Weights of a small mixture-of-experts language model, trained from scratch on English Wikipedia: a softmax router.
Below are experts of layer 8 (counted from 0) of a mixture-of-experts language model. Rows are named router (the router's row for the expert), up (a neuron's input weights, with its number), down (a neuron's output weights, with its number) and show model dimensions 0-191. Each number is 50 + 12 x the weight over its row's rms, rounded and kept within 0 to 99.
After each expert's rows: a language model's description of what the expert responds to; "comes before" lists some tokens at least twice as common just after its tokens as in all text. This comes from a sample of Wikipedia text that the model never trained on. Tokens count by the router's weight.

# expert 18
router:43 49 52 50 65 27 58 56 70 36 52 62 65 51 32 40 48 57 59 35 37 53 60 46 47 38 55 46 49 35 40 49 52 70 61 51 51 37 46 34 38 36 45 57 63 29 60 42 55 36 19 45 25 54 64 41 43 26 38 57 39 35 37 51 59 62 26 43 52 52 28 56 44 41 57 54 55 66 45 41 54 57 66 39 33 43 60 40 50 63 26 42 35 51 68 59 53 54 38 40 45 38 44 33 77 51 64 39 55 57 52 42 52 65 41 62 79 71 47 56 48 47 39 60 68 32 48 58 55 59 63 38 64 57 65 50 61 43 51 21 55 44 38 37 57 52 52 45 60 83 68 42 52 48 37 49 62 43 68 28 66 41 38 48 40 33 52 52 55 69 54 72 59 43 49 45 41 57 56 61 47 52 59 24 49 47 67 18 52 59 54 57
up36:48 39 53 57 44 31 69 48 63 37 53 46 60 36 34 73 42 44 52 54 46 25 59 41 44 44 63 39 65 61 55 39 66 58 57 37 49 27 39 65 49 61 42 53 40 75 46 26 50 55 36 51 32 60 65 41 47 38 59 50 42 36 45 35 57 57 57 44 35 54 35 44 39 50 56 54 75 71 34 41 44 36 68 36 50 92 48 54 33 36 66 46 56 43 49 46 50 50 52 43 52 57 66 34 31 39 88 43 53 48 69 29 60 65 66 30 58 48 51 38 52 55 51 63 55 48 41 35 39 59 68 60 31 45 51 42 35 57 61 46 63 56 43 59 47 40 58 39 72 64 50 61 56 67 51 40 39 36 54 56 45 55 46 59 44 40 32 59 33 38 58 58 63 51 39 52 42 57 70 48 36 56 37 35 72 55 52 39 54 44 77 65
down36:64 27 45 50 58 60 30 48 63 67 67 46 45 49 35 45 56 42 48 42 37 48 37 17 51 59 56 61 60 28 50 42 41 41 35 31 43 45 61 57 46 34 38 43 52 29 59 59 46 43 43 44 60 55 50 27 46 70 42 33 52 55 60 75 51 46 44 43 57 37 55 35 74 41 49 58 63 44 69 61 40 52 31 60 46 55 61 52 58 39 62 48 64 45 73 52 51 52 42 22 41 31 37 47 51 59 58 55 54 51 33 39 33 59 62 58 61 37 53 43 54 42 41 75 25 44 49 32 45 55 34 62 58 63 52 35 45 63 67 71 54 59 56 58 68 38 54 77 55 35 46 46 82 43 67 59 54 31 40 71 43 44 67 48 42 56 57 51 34 34 54 52 64 68 40 72 36 35 52 61 50 59 33 59 43 38 44 64 61 51 51 62
Description: Structural symbols opening infobox lines and table cells: line-initial hyphens, pipes, opening parentheses, colons after field labels, coordinates and degree signs.
comes before: "-", "|", "  ", "=", "The", "19"

# expert 31
router:54 49 48 56 54 49 35 48 41 54 68 50 57 55 75 68 39 43 33 64 48 69 64 66 36 44 41 51 42 56 55 72 46 44 57 48 48 71 52 38 40 55 73 54 40 58 48 39 67 20 49 42 63 39 49 49 29 55 50 28 37 54 48 74 51 21 52 45 37 50 36 35 68 56 50 43 69 41 40 65 56 67 70 55 48 45 56 62 28 63 56 61 61 69 43 46 63 72 37 40 60 35 31 59 67 20 58 37 41 48 47 54 53 48 49 63 50 50 35 84 42 47 37 66 48 23 56 49 47 39 36 48 52 37 71 28 27 47 38 53 48 58 57 64 50 39 37 52 50 51 65 43 63 46 55 51 53 50 54 55 40 52 18 56 53 70 51 42 49 32 49 29 53 52 51 60 51 40 54 44 71 41 62 71 55 60 40 44 50 45 66 50
up11:43 66 71 76 77 53 70 60 60 51 33 31 34 49 47 45 21 52 46 54 32 49 51 76 53 27 56 41 56 54 43 55 57 37 60 56 55 52 46 49 38 67 56 43 55 49 41 40 60 50 75 54 65 74 46 42 60 55 36 51 46 58 59 57 52 57 60 40 84 67 43 43 56 65 41 32 46 34 55 45 46 49 64 45 55 70 45 48 37 45 67 29 46 42 48 53 62 56 43 53 69 42 49 59 49 54 35 32 47 49 53 44 76 70 56 46 52 58 30 44 44 55 54 37 28 60 47 36 70 40 39 67 58 60 50 56 57 38 83 54 58 60 67 40 54 64 35 66 37 51 41 63 53 47 44 30 72 31 46 50 48 39 52 33 53 51 45 51 55 39 43 42 66 42 33 46 43 46 57 63 48 59 75 56 62 58 77 25 39 42 48 51
down11:57 75 65 58 32 61 55 64 46 30 54 71 35 53 33 57 68 36 48 33 48 41 49 42 65 64 42 50 41 81 52 56 62 51 38 51 55 59 64 45 65 50 38 45 46 38 45 67 69 70 53 50 62 44 42 62 32 48 43 50 62 46 61 58 46 34 31 72 37 64 40 63 53 30 44 66 42 55 43 50 54 60 37 46 66 62 55 46 47 31 40 64 45 63 43 39 65 44 60 36 50 53 33 63 61 41 57 44 60 39 48 47 39 42 54 55 50 50 45 36 32 36 57 59 54 53 36 54 64 59 66 47 27 28 57 62 91 55 64 79 67 70 66 46 55 38 41 59 36 70 61 47 38 60 51 40 45 22 46 41 68 79 42 44 49 66 53 54 48 64 57 69 49 43 24 50 63 47 48 52 59 50 61 49 43 58 46 47 59 56 59 36
Description: Sentence-ending periods, commas, line breaks and clause conjunctions such as when, during, while, after, which, until.
comes before: " the", "\n\n", " The", "=", " In", " He"

# expert 8
router:39 51 29 43 61 55 68 50 56 72 33 42 69 59 41 63 55 59 36 41 56 29 67 69 57 36 58 55 47 49 61 52 41 44 39 85 31 59 41 52 56 61 32 44 68 49 40 52 62 55 61 31 62 45 63 37 75 64 34 50 39 34 56 37 56 57 43 21 52 54 63 61 26 32 72 50 55 63 51 47 35 46 43 52 55 50 49 46 53 53 59 38 66 56 42 46 45 30 60 49 66 46 45 43 33 44 72 41 42 42 48 41 34 49 32 61 51 40 63 54 65 59 22 36 67 60 49 32 47 65 35 52 64 55 38 62 76 57 56 54 55 54 68 56 56 46 67 62 28 57 47 49 38 45 71 37 51 62 63 49 49 56 68 52 50 49 62 33 44 73 60 35 50 63 52 35 55 54 60 54 65 48 71 47 38 37 52 38 25 53 39 50
up0:55 34 40 65 51 53 27 56 65 81 50 50 55 38 56 47 31 51 63 33 38 42 52 57 50 56 27 48 72 45 51 34 34 56 51 72 58 34 70 45 54 47 63 55 50 46 43 52 58 31 67 66 37 45 66 68 58 79 33 53 46 51 45 68 44 48 57 49 46 38 53 36 38 31 41 40 36 53 28 41 65 35 56 50 45 66 34 27 73 59 55 54 57 62 37 46 35 69 77 64 37 45 50 55 35 57 58 58 43 35 47 49 39 65 53 63 49 37 54 46 64 57 46 56 70 49 63 44 75 35 48 56 32 63 63 49 45 52 44 44 69 53 56 38 54 49 77 47 43 63 33 59 50 50 38 52 41 53 60 50 39 47 56 46 39 46 23 36 58 52 71 40 34 45 54 59 53 40 36 28 37 56 64 59 37 52 77 42 60 42 72 44
down0:45 63 45 55 59 37 30 50 40 59 36 40 33 47 59 46 50 57 65 52 33 40 62 52 40 43 60 61 31 59 36 38 43 58 53 69 21 47 55 37 30 61 51 35 53 27 55 37 52 62 52 56 37 36 34 68 65 43 49 62 50 50 56 45 38 33 42 53 50 47 32 30 55 41 53 51 54 57 58 43 50 56 47 55 35 52 46 44 47 49 67 48 57 28 59 67 61 45 46 54 69 44 45 50 46 41 37 54 49 42 46 50 40 53 51 62 56 64 49 42 54 45 57 53 51 55 52 84 63 62 41 56 44 63 49 64 28 13 63 53 76 59 50 46 79 72 34 62 18 53 35 61 45 38 44 66 50 56 28 36 41 36 27 44 32 54 62 56 63 36 63 51 37 57 51 35 22 49 72 33 59 72 54 40 38 52 64 41 50 36 57 36
Description: Common nouns right after the, a or his, such as title, age, son, season, team, career, University, States.
comes before: " of", "s", ",", ".", " in", " and"

# expert 2
router:34 46 59 55 65 37 66 54 57 37 36 60 43 72 46 91 62 55 44 44 66 59 36 70 59 51 54 50 42 63 56 43 47 47 51 55 46 39 58 53 36 59 89 62 60 54 51 53 71 63 60 53 73 46 43 54 64 64 65 50 43 37 35 65 65 26 45 61 42 48 49 39 46 07 54 66 29 52 50 56 45 42 45 36 50 43 21 67 43 46 48 48 44 59 51 56 57 73 62 50 59 38 68 58 56 61 71 47 58 58 83 44 50 53 56 60 34 55 62 46 45 37 36 67 53 42 71 54 51 44 46 43 58 31 38 46 57 30 41 54 56 39 61 53 79 47 57 54 39 39 33 36 53 52 38 54 65 53 38 53 54 54 46 53 57 61 52 44 27 49 60 51 54 53 61 52 58 42 47 58 64 52 42 49 37 64 48 31 65 60 35 30
up11:38 38 41 43 40 42 67 42 34 55 55 57 46 47 39 52 47 78 50 54 74 60 56 50 43 42 61 68 75 46 27 42 63 62 29 47 56 43 75 61 55 53 58 58 62 37 32 46 75 58 41 60 69 65 27 67 56 51 30 34 62 48 34 71 61 39 43 47 38 36 42 53 43 49 66 50 36 53 39 34 37 54 52 43 52 58 53 59 54 51 51 86 53 43 62 62 46 48 37 80 28 48 45 42 41 80 43 57 53 28 52 51 41 48 52 56 53 54 59 42 49 59 41 50 42 37 53 56 56 50 40 39 57 59 59 17 45 42 56 59 52 43 56 57 39 64 47 42 29 35 55 50 36 44 68 46 56 29 30 56 44 68 30 58 53 50 57 45 77 33 55 48 67 42 55 42 55 66 37 33 70 64 55 51 31 44 51 36 60 42 38 48
down11:58 49 59 38 57 52 47 61 54 51 59 65 37 51 62 54 36 81 41 56 54 43 40 72 33 53 52 54 43 54 50 42 58 63 23 42 49 60 38 78 52 50 74 54 46 65 46 56 64 47 30 54 49 34 42 39 53 40 67 39 52 37 58 54 51 43 48 37 51 66 50 39 43 32 09 56 57 57 63 43 27 68 50 38 41 48 70 63 55 52 60 56 39 48 59 62 65 50 53 49 41 70 35 46 51 68 58 55 54 47 46 49 76 48 32 73 40 80 29 46 36 49 34 52 53 67 45 54 74 37 62 46 68 65 51 52 28 60 32 49 35 38 58 55 52 43 41 28 46 55 35 46 37 77 49 57 56 39 39 43 46 39 49 35 34 67 36 63 57 45 55 43 53 59 47 44 40 44 46 53 47 58 28 60 54 42 45 78 47 60 29 61
Description: Line breaks ending infobox fields like Nationality or Height, plus prepositions such as from, into, during, by, within, to.
comes before: "-", " the", "|", "\n\n", "=", " a"

# expert 25
router:47 33 49 76 48 38 92 40 46 60 49 52 57 57 71 35 36 47 67 50 50 46 38 29 31 38 60 28 46 48 58 55 47 44 51 44 50 56 40 57 41 61 51 65 53 47 59 51 62 60 30 64 37 54 49 33 52 42 67 52 56 33 58 40 53 37 35 46 58 40 47 40 19 42 73 53 47 67 63 31 43 47 43 69 39 43 63 66 29 45 39 20 27 69 41 74 51 45 55 65 40 58 45 49 36 49 19 37 42 56 57 46 45 64 40 79 29 59 56 43 44 28 43 61 43 57 36 45 42 54 63 50 38 59 44 49 63 57 56 60 50 58 34 37 47 49 25 39 36 62 59 48 47 62 47 69 45 47 43 36 60 65 56 46 51 33 54 67 44 56 41 67 47 53 49 65 63 57 34 41 49 53 59 41 58 53 49 25 59 47 46 42
up11:65 59 57 58 54 20 63 44 51 52 74 48 31 56 59 63 55 65 57 46 65 47 53 50 55 44 46 32 27 33 39 45 51 42 52 56 63 50 49 49 29 57 27 74 43 56 55 51 37 68 42 45 38 51 72 40 69 51 46 38 49 41 48 27 26 46 74 48 45 44 49 36 29 47 48 43 60 51 61 66 52 50 48 68 58 52 62 62 34 52 37 57 52 57 45 33 38 31 43 60 46 34 48 40 46 55 55 43 56 61 63 65 53 78 59 45 36 61 46 73 56 39 49 37 28 51 55 38 68 61 44 63 42 60 59 60 58 45 66 40 50 62 43 61 40 53 45 52 77 59 56 49 41 67 51 39 49 25 34 58 38 72 42 51 57 34 54 58 42 63 61 70 46 42 64 78 44 88 53 45 68 51 55 51 45 56 41 40 43 69 27 54
down11:50 55 58 68 33 51 53 68 37 50 52 43 51 71 75 42 75 43 55 66 57 40 84 36 45 38 80 57 19 46 49 52 47 48 35 34 55 64 36 63 58 52 49 34 42 51 25 48 71 32 36 37 63 50 45 45 32 55 50 53 55 64 47 66 55 37 30 35 46 45 40 52 58 63 64 49 39 52 50 67 55 51 52 46 47 44 47 41 20 45 63 62 45 39 46 44 46 39 76 61 60 53 41 34 54 69 46 65 58 58 58 59 52 70 61 48 48 32 45 59 47 44 40 62 72 45 40 46 56 40 47 56 35 69 33 37 37 52 54 42 49 24 59 55 51 58 28 48 69 45 47 69 65 41 48 55 38 37 65 49 38 69 39 57 43 50 53 46 39 60 43 35 69 62 40 43 47 49 52 52 70 64 26 49 41 48 22 34 56 59 52 45
Description: Table pipes, semicolons, colons, degree and minute marks, and field labels like Location, Released, Ceremonial in lists and infoboxes.
comes before: "\n", ":", "  ", " by", " 0", " 1"